From a checkpoint of a small mixture-of-experts model trained on Wikipedia.
Size: 14 layers, width 160, 22.8M parameters.
Below are experts of layer 9 (counted from 0) of a mixture-of-experts language model. Rows are named router (the router's row for the expert) and show model dimensions 0-159. Each number is 128 + 24 x the weight over its row's rms, rounded and kept within 0 to 255.
After each expert's rows: a language model's description of what the expert responds to. This comes from a sample of Wikipedia text that the model never trained on.

# expert 30
router [139 136 141 125 137  67 133 105 123 151 106 131 143 113  97 117 184 122 157 143 145 142  94 106 139 145 121 114 152 132 107 100  73 129 112 111 102 115 138 155  96  81 141 136 172  98 162 147 124 113 114 100 117 111 145 128  91 110 132 115 121 110 123  96  94 134 154 108 164 145 114 130 139 151 137 116 129 108 141 101 115 127  80 122 142 157 132 192  79 119 148 121 135 124 141 160 150 154 107 106 133 117  95 154 139 135 113 136 103 125 106 143 124  78 127 153 166  83 138 170 117 158  70 130  89 137 114 106 112 133 167 112  96 133 138  97 148 102 152 130 126 155 160 102 139 167  91 101 148 138 123 106 122 150 147 104  99 173  91 139]
Capital initial letters. Single capital letters or short capital fragments starting proper names and acronyms after a space, e.g. A Chorus Line, EFL, FIDE, Köppen.

# expert 7
router [142 109 152 176 130 193 110 132 117 162 129 183 134 154 125 110 165 138 100 126 166 151 141 132 170 137  90 136 182 106 162 111 132 155 148 130 169 140 128  92 153 105  92 128 106 143  83 129 105 116 112 151 126 107 166 161 133 141 152 137 169 104 165 146 158 115 120 113 142 120 111 167 144 148 105 106 116 118 154 152  98 132 153 143 149 120 124 119 124 149 123 155 179 133 114 138  75 107 129 135  76 128 144 173 186 107  98 126 160 164 163 125 129 143 136  99  90 111 139 138 155 113 118 115 135 118 134 110 136 119 150 130 136 144 140  74 151 136 134 140 145 129 101 164 137 100 136 143 111 146 153  86 113 140 103 116 104 141 133 137]
Copulas and field labels. Forms of be and have in prose, plus labels and section titles in infoboxes and tables, such as was, Date, Order, Preceded.

# expert 17
router [126 155 110 130 151  83 168 101 132 119 195 113 134 166 131 106  98  93 153 136 146 137 146 115  97 103 109 127 103 114 138 132 153  76 105  80 124 120 101 128 133 139 144  99  99 119 123 135 170 154 140 126 137 115 118  82 185 109 118 131 110 122 104  91  95 159 141 136 168 127 124 134 103 108 107 132 106 140 155 113 118  98 116 122  60 137 131 148 142  93 122 136  56 128 156 135 112 115 145 155 124 137 120 133  82 116  92 153 139 107 173 137 156 144 103 128 118 108 115 151 129 144 122 146 105 120 108 134 123 123  91 116 112 167  83 111 127 149 139 129 131 125 126  88 176 157 154 114 143 131 151 137  82 144 121 173 155 133  99 147]
Commas after places. Commas ending a noun phrase, especially after place names like "Boston," plus prepositions in, during, throughout, along.

# expert 10
router [170  98 118 112 121 111 124 153  81 131  98 138 145 132 122 172 122  95 128 156 137 138 157 154 106 141 160 132  93  92 139 121 113 114 174 124 102 147 138 170 106  91 122 126 143 113 110 138 125 137  90 182 148 100 131 100 114 105 140 115 154 168 161  90  85 155 167  89 159 105 122 135 103 140 147 189 102 156 118 138 135 134 101 115 156  91 137 143 134 115  84 121 145 131 119  71 112 137 120 138  96 135 100 134 177 130 123 136  82 108 131 116 141 137 132 152 135 142 127 112 140 128 156 184 108 142 109 103 144 117 119 156 133  82 127 114 135 147  99 137 115 100  88 115 118 144 146 107 109 149 170 140 127  81 109 151 144  85 113 130]
Modals, months, species colons. Modal and conditional words, months in dates, and colons after Species in taxonomy lists, such as may, if, could, September.

# expert 20
router [ 78 128 146 159 161 138 111  69 143 112 125 121 106 124 164 109 151 142 125 146 130 174 142 110 115 139 159 131 137 118 108 155 122 166 164 176 148 107 122 112  96 111 138 156 127 128 135 136 136 105 138 135 128 147 116 106 148 116 173 152 125 129 134 163 179 122  77 142 107 141 123 128 134 128 112 148 120 144 124 116 162 100 146 132 141 160 136 161 152 134 135 102 107 176 170 132 101 120  83  87 120 121 148 134 118 131 132 143 160 121 155 109 118 148 152  83  75 116  75  99 150 130 166 129 183 122 144 131 150 117 154 140 144 132 159 132 166 170 161 152 162 125 102 132 105 126 138 141 146 186 152 157 110 148  99  97  99 140 144 149]
Role and field nouns. Nouns for occupations, roles and fields, often in lists or credits, e.g. vocals, production, politician, education, words in -ation, -ism.

# expert 31
router [173 140 124 110 121 158  76 108 139 120 111 113 125 157 136 138 135 119 170 138 117 122 120 137 133 133 147  85 125 107 124 101 101 150 127 116  80 131 140 164 100  81 182 140 110 134 127 130 170 118 140  98 158  94 139 121  99 100 111 188 141 158 126 136 138 141 151 165 120 150 147 118 140  93 157 138  92 127 133 147 120 139 153 112  94 170  91 109 126 140 136 151 100 142 131 130 121 131 127 161  98 124 149  75 197 152 134 142 118  94 135 159 141 137 147 146  89 136  67 159 141 120 155 149 121 169 119 144 140 165  97  95 149 136 122 102 118 110 114 136 191 123 119 101 131 154  98 117 136 133 100 112  99 109 131 120 118 104 157 147]
Verb stems after subjects. Reporting and action verbs and their first pieces after he, she or to, such as stated, revealed, kn-ew, rem-ove.

# expert 13
router [166 115  90 129 145  97  84 128 107 123 106 108 124 104 114 122 134 123 142 124  97 152  86 117 112 140 111 174 158 166 112 108 130 134 150 130  68 106  78 113 136 133 177 114 171 139 136 121 117 110 152 139 122 131 140 139 110 132 101  75 131 142 117  75 151 141 129 110 149 122 129 138 128 157 104 102 123 129 149 121 137 164 144 139 130 111 136 132 115 125 115 113 114 104 153 121 172 117 177  99 122 131 118  84 147  85 126 114 113 137 153 170 100  95 139 110 137 157 151 143 168 118 145 143 131 134 112 117 108 134 119 130 141 147 139 189 105 167 109 105 123 116 134 141 157 119  87 121  83 100 168  83 100 136  76 108  81 172  99 140]
Word-initial consonant pieces. First consonant pieces of words and names, especially C, Ch and f, and c after inter, such as inter-c-ontinental, Ch-ordata, f-ertile.

# expert 23
router [162 127 136 146 126 144 157 121 167 145 173 111 141  90 134 138 106 122 169  95 117  93 145 120 113 123 112 137 128 164 138 150 131  56 144 130 138  91 149 137  90 127 178  77  88 170 103 122 123 107 155 171 131 112 103 146 126 169 144 185 142 116 115 129 143 120 124 138  88 147 117 148  87 158 178 139 121 171 145 150 111  84 145 104 158 140 108 126 145 140 119 139 152 156 118 129 114 143 114 115 119 146 161 115 196 121 125 115 108 104 114 133 145 128 111 122  68 152 104 127 138 134 146 133 150  84 127 114 115 131 105 157 103 107 147  84  90 100 152 134 151 116 116 119 129 133 163 131 135 126 117 153 157 126 151 142 100 145 111 112]
Prepositions after verbs. Prepositions following a verb or noun, such as of, with, from, during, against, e.g. "spent the season with", "served from".

# expert 14
router [117 115 105 156 140 122 148 116 116 112 159 144 137 112 140  84  95 101  69 128 126 119 107 147 135  99 140 119 112 120 105 117  62 110  97  94 123  97 108 123 130 107 114 148 150  88  80 122 100 114 149  82 135  97 136 113 137 142 116 155 135 142 145 156 149  88 168 144 111 132 141 116 114 120  86 160 104 104 132 101 101 143  90  99  87 108 144  79 115  78 101 162 161 123  90 106 138 135 162 143 105 136 149 144 147 144 125  88 109 124 115 141 113 128 139  82 162 111 126 152 114 172 141 108 161 124  85 128 135 105 136 107  84  94 113 127 139 122 118 130 144 106 103  93 183 127 119 104  86 110 119 149 134 135 126 143 164 117 126 135]
Clause-linking conjunctions. Conjunctions and clause openers that begin a new clause, such as and, which, but, when, However, and sentence-initial The.

# expert 9
router [ 94 133 135 115 145 130 142 126 103 113  77  95 148 124 138 155 128 134 104 170 133  87 136 145 104 145 135  85 157 117 141 127 199 124  91 121 123 154 128 125 143  90 144 128 159 114 156 154 108 126  73 127 102 200 136 103 136 110 104 130 102 124 125 146  99 178  77 102 128 130 108 125 148 107 154 116 141 106 138 110 114 124 105 106 121  95 130 118  77 109 131 130 120 112 128 109 146 142 148 129 165 133 137 118  88 104 107 174 110 125 125 149 102 126 141 171 159  71 145 114 130 121 146 131 109 127 143 138 150  82 150 166 163 123 132 112 146 101 118 145 142 127 181 145 101 110 113 126 114 147 120 108 137  85 118 132  92  79  96 116]
Units, an, periods. Unit and symbol tokens like ft, in, cm, $, quotes, the article an and word-start an- (anal, anvils), plus dots in URLs and numbering.

# expert 4
router [147  97 177 102  86  90 133  84 125 119 137  99  93 125 123 102 141 139 117 146  94 140 116 112 118 127 127 133 101 121 138 184 111 133 161 153 121 181 116  78 147 138  99 153 122 154 141  77 136 107 158 157  95 171 134 115 127 108 117 138 138 118 120 147 116 141  82 152 115 138 128 158 110 131  92 122 141  80 112 103 113 132 167  97 128 128 135 111 165 128 112 125  94 156 150  90  99  89  99  97 154 148 108 110  95  80 159 124 122 170 145 109 136 117 119 106  86 118 106  95 118 110 129 141 169 140 110 145 152 109 161 100 143 136 121 141 160 149 118 155 140 113 113 183 121 122 125 105 149 141 115 167 162 121 123  96 140 121 149 107]
Adjectives and adjective suffixes. Descriptive adjectives and their endings, often after of or in, such as social, Italian, organ-ic, cardiovasc-ular, compet-itive.

# expert 15
router [118 149 141 118 125 125 185 120 131 134 126 113 109 123 154 104 175 112 137 105 143 102 128 138 136 130 153 144 118 112 129 137  95 114 116  82 193 117 106 126 131 158 128 136 116 141 142 155 123  95 119 151 103 120 115 132 119 125 136  97 103 162 174 157 170 127 120 145 131 146 145 149 123 120 130  92 171 126 111 164 116 116 155 128 101 127 123 123 110 137 133 120 111 116 156  80 146 163 152 139 149 119  94  95 155 184 155 108 128 122 174 105 127 141 141  99 129 129 152 133 126 171 119 164 112 142 129 136 132 146 173 116 115 107 114 115 149  76  60 139 154 173 124 168 135  89  55 142 123 130 163 137 120 131 157  89 129 174 126  95]
Line breaks and headings. Newlines, paragraph breaks, end-of-row pipes, == heading markers and opening parentheses such as (aged 50) closing lines and sections.

# expert 19
router [ 78 114 137 126 148 143 117 157 138 159 131 111 139 181 110 121 158 150 106 100 152  99  82 125 162 143 126 101 146 165  79 147 141 158 125 142 147 102 156 129 130 138 110 113 136 110  92 160 127 148 117 109 133 148 132 154 125 102 133 104 120 123 132 124 148 109  96 124 160 105 114 122 174 112 158 167 137 201  97 130 111 127 147 153  92 119 112 132  47 136 150  93 137 142 131 131 117 134 137  97 102 103  83 123 105 138 103 104 165  89 150 125 137 143  92 149 148 140 113  94 128 155 148 112 119 158 136 134 115 149 106 111 131 168 128 141  85 103 108 105 124 129 175 106 108 127 166 154 154 143 139  99 144 149  84 105 123 110 162 132]
Plural nouns and they. Plural endings and plural nouns for groups, plus they and people, such as r-ivers, members, teams, factors.

# expert 26
router [115 102 141 138 152 113 149 146 131 162 136 138  86 114 106 101 103 161 114 151 123  85 100 107 114 120 150 129 124 116 144 120  89 140  85 143 128 152  99 116 170 116 127 116 156 120  76 103 133 135 178 108  89 160 129 133 139 141 102 133 126 132 113 101  63 112 154 123  74  92  91 140 131 161 127  83 187 139  98 127 124 143 139 160 149 142 102 115 109 139 106 105 154  87  74 153 143  88 141  90 122 132 119 164  75 102 123  62 130 151  96 128 124 146 112 146 161 143 158 117 125  92 109 133 167 135 126 153 106 124 157 125 129 142 146 116 109 138 131 119  88 127 136 119 106  90 112 108 121 136 108 107 144 113 135 135 140 129 127 107]
Determiners and possessives. Articles and possessive determiners before a noun, e.g. the, a, his, their, its, and possessive 's after names.

# expert 27
router [147 127 127 135 114 154 109 120 161 119 134 131 123 166 124  90 114 107 127 140 100 141 148 144 111 116 141 159  94 168 118 144 133 201 131 114 157 140 145 146 116 180  89 129 164 143 127 106 161 103 164 144  88 112 154 131 113 108 147 110  96  87 107 123 108 170  92 126 137 184 122  86 135 114 127 157 179 132 113 141 127 135 133 157 176 136 117 135 137 151 175 157 151 135 154 137  69 156 152 107 134 139 119 117 168 155 147 187 116  92 112  89 151 128 106 137 142 134 114 127 118 155 111  96 119 154 125 145 100 131 122 144 111 126 139 137 149 105 136 168 127 134 109 144 144 133 178 124 124 113 117 162 133 125 173 108 112  93  91 140]
Digits and codes. Digit tokens and alphanumeric codes in tables, references and model names, e.g. ATEK 014, TL 48362, Alvarez 56', country codes GER.

# expert 21
router [135  66  97 123 184 107  99 176  93 111 111 126 162 147 166 135 132 135 170 155 101 104 117 123 105 154 103 106 123 143 137  87 131 139 131 185 128 142 127 135 137 131  82 119 136 106 153 133 139 147 104  92 142 142 134 133  99  83  96 145 127 125  92 133 134 125  99 103  98 111 134 120 122 116  97 137 136 140 124 102 127 135 124 151 131 108 141 116 131 119 118 136 107 131 171 152 150  87 144 120 113  99 111 131 108 135 109 176  99 107 114 120 125 119 134 119 121 155 124 136 100 159 144  99 127 155 132  71 149 152 144  68  99 161 151 128 136 119 139 114 154 139 172 103 139 180  89 148 159 108 100  66 119 131 142 145  99 160 170 134]
Word-initial fragments. Short lowercase opening fragments of common words, often compounds' second parts: l, st, sc, br in setbacks, blockbuster, recreation, gifts.

# expert 12
router [120 159 152 115 122 110 103 160 147 121 162 124 129  89 116 159  91 152 140  87 140 128 175  86  97 107 148 141 101 127 174  90 120 107 138 155 134 113 132 108 122 140 144 128 122 185 145 121 109 100 108 142 141 138 110 114 120 153 108 107 116  88 132 117 120  54 128  90 143 103  93 126 119 128 100 106 142 110 142 158  87 159 124 115  90 144 146 140 153 137 176 121 108 129 105 133 148 139 139 142 138 136 133 134  65 133 128 113 133 130  74 118 145 112  90 142 145 141 162 138 114 111 109  90 131 100 171 147 119 132 125 171 113 117 148  93 117  74 130 129 125 155 156  95 115 126 132 132 117 111 159 104 151 138 151 145 191 171 135 150]
Table headers and articles. Pipes between table header names, list-item dashes and label colons in infoboxes, plus the, a, an before proper names like United States.

# expert 8
router [127 136 115 142 107 161  82 133 149 126  99 143 127 109 123 152 168 120 116 165 121  94 119 151 154 155 157 109  90 116 186 195 125 150 147 118 145 138 158 109 124 155 133 124 100 139 115 138 149 167 133 156 108  84 129 126 113 145 108 117 109 162 147 151  95 152 116 154 118  99 140  92 154 101 119 127 130 110 113 144 148 140 141 156 186 138 148 142 181 138 126 140 107 157 144  94 161 110 116 133 156 121 149 134 136 100 168 138 138 162 119 108 161 167  89 172 151 160 105 130 124 100 122 132 134  77 142 165 147  97 138 125 152 128 116 133 120 147 139 137 131 135  90 105 143 130 170 130 118 109 130  91  99 162 154 144 192 113 118 111]
Foreign name fragments. Middle and end pieces of non-English place and personal names, often Slavic, Turkish or Indian, e.g. ov, ová, ović, Mehdijyeva.

# expert 11
router [159 104 180 152 104 103  95  84 121 141 107 114 180  94 138 181 121  98 119 136  98 148 116 150 187 137 141 111 141 151 123 105 147 127 156  91 138 113 129 135 105 113  98 188 108 138 173 155  83 111 159  82 143 121 114 143 144 157 149 165 125 102 150 116 120 133 162 141 161 123 161 125 138 151 124 114 118  96 103 111 151 119 137 143 135  94 134 114 141 105 159 114 142 131 159 104 154 124 125 139  98 148 149 145  92 155 141 132 103 120 143  77 105 124 133 164 153 133  88 162 115 133 153 145  80 122 146  98 160 129 105 153 123 162 118 149 140  92 146 142 118 136 109 148 120 126 127 114 131 143  95 100 140 124 122 148 150 109  76  95]
Title word beginnings. Early pieces of names or words just after a heading line or hyphen list marker, e.g. Mor-ven, Marc-ie, Rah-ova, Bel-gian.

# expert 0
router [118 138  62 103 120 113 124 143 153 109 147 163 120 160  96 152 100 125 135 117 115 111 165  76 141 123 114 149 125 172 144 120 129  89 110 130 134 144  87  83 157 132  83 109 122  80 142 151 104 154  66 156 124 130 134 111 147 117 108 105 158 142 137  99 118 103 106 117 155 164 150 160 106 146 150 110  95 130 140 100 103 139 118 136 124 121  98 156  94 146 148 151 166 129 153 159 140 160 103 151 155 143 164 144 139 120 126 141 140 118 124  98 101 127 154 101 162 101 162 125 134 167 105 161 162 132 117 142  92 120 153 142 117 139 174 131 134 138 152  94 129  78  94 138 131  95  95 146 127 105 162 143 102 122 104 118 104 121 164 126]
Prepositions and label colons. Prepositions like in, of, for after nouns, and colons or pipes ending infobox labels, e.g. Master's in, Coordinates:, Dimensions:.

# expert 2
router [135  99 133 150 166 142 146 158 125 157 148 169 109 137 148 114 130 154 131 116 148 158  93 112 115 132 147 132 156 128 161 104 119 177 104 164 132 126 129 157 166 124 139  83 120 133 101  81 107 151 128  92 135 152 125 102 175 144 124 108 122 141 125 123 134  70 125 174  79 140 114 127 153 119 115  87 146 153 113 156 119  97 154 164 172 155 112 140 112 147 131 133 133 101 183 159 130 130 139 106 135 151 146 171  69 133 120  81 136 111 124 133 123 152 114 115 133 104 136 127 111  95 185 100 169 120 124 107 105 116 145 110 148 142 149 120 144 165 161 125 111 153 137 129 111 105 140 154 116 122 156 117 158  83 121  99  97 167 141 151]
Common noun endings. Common nouns, or the last piece of one, following an article, e.g. member, politician, album, plaintiff, opera.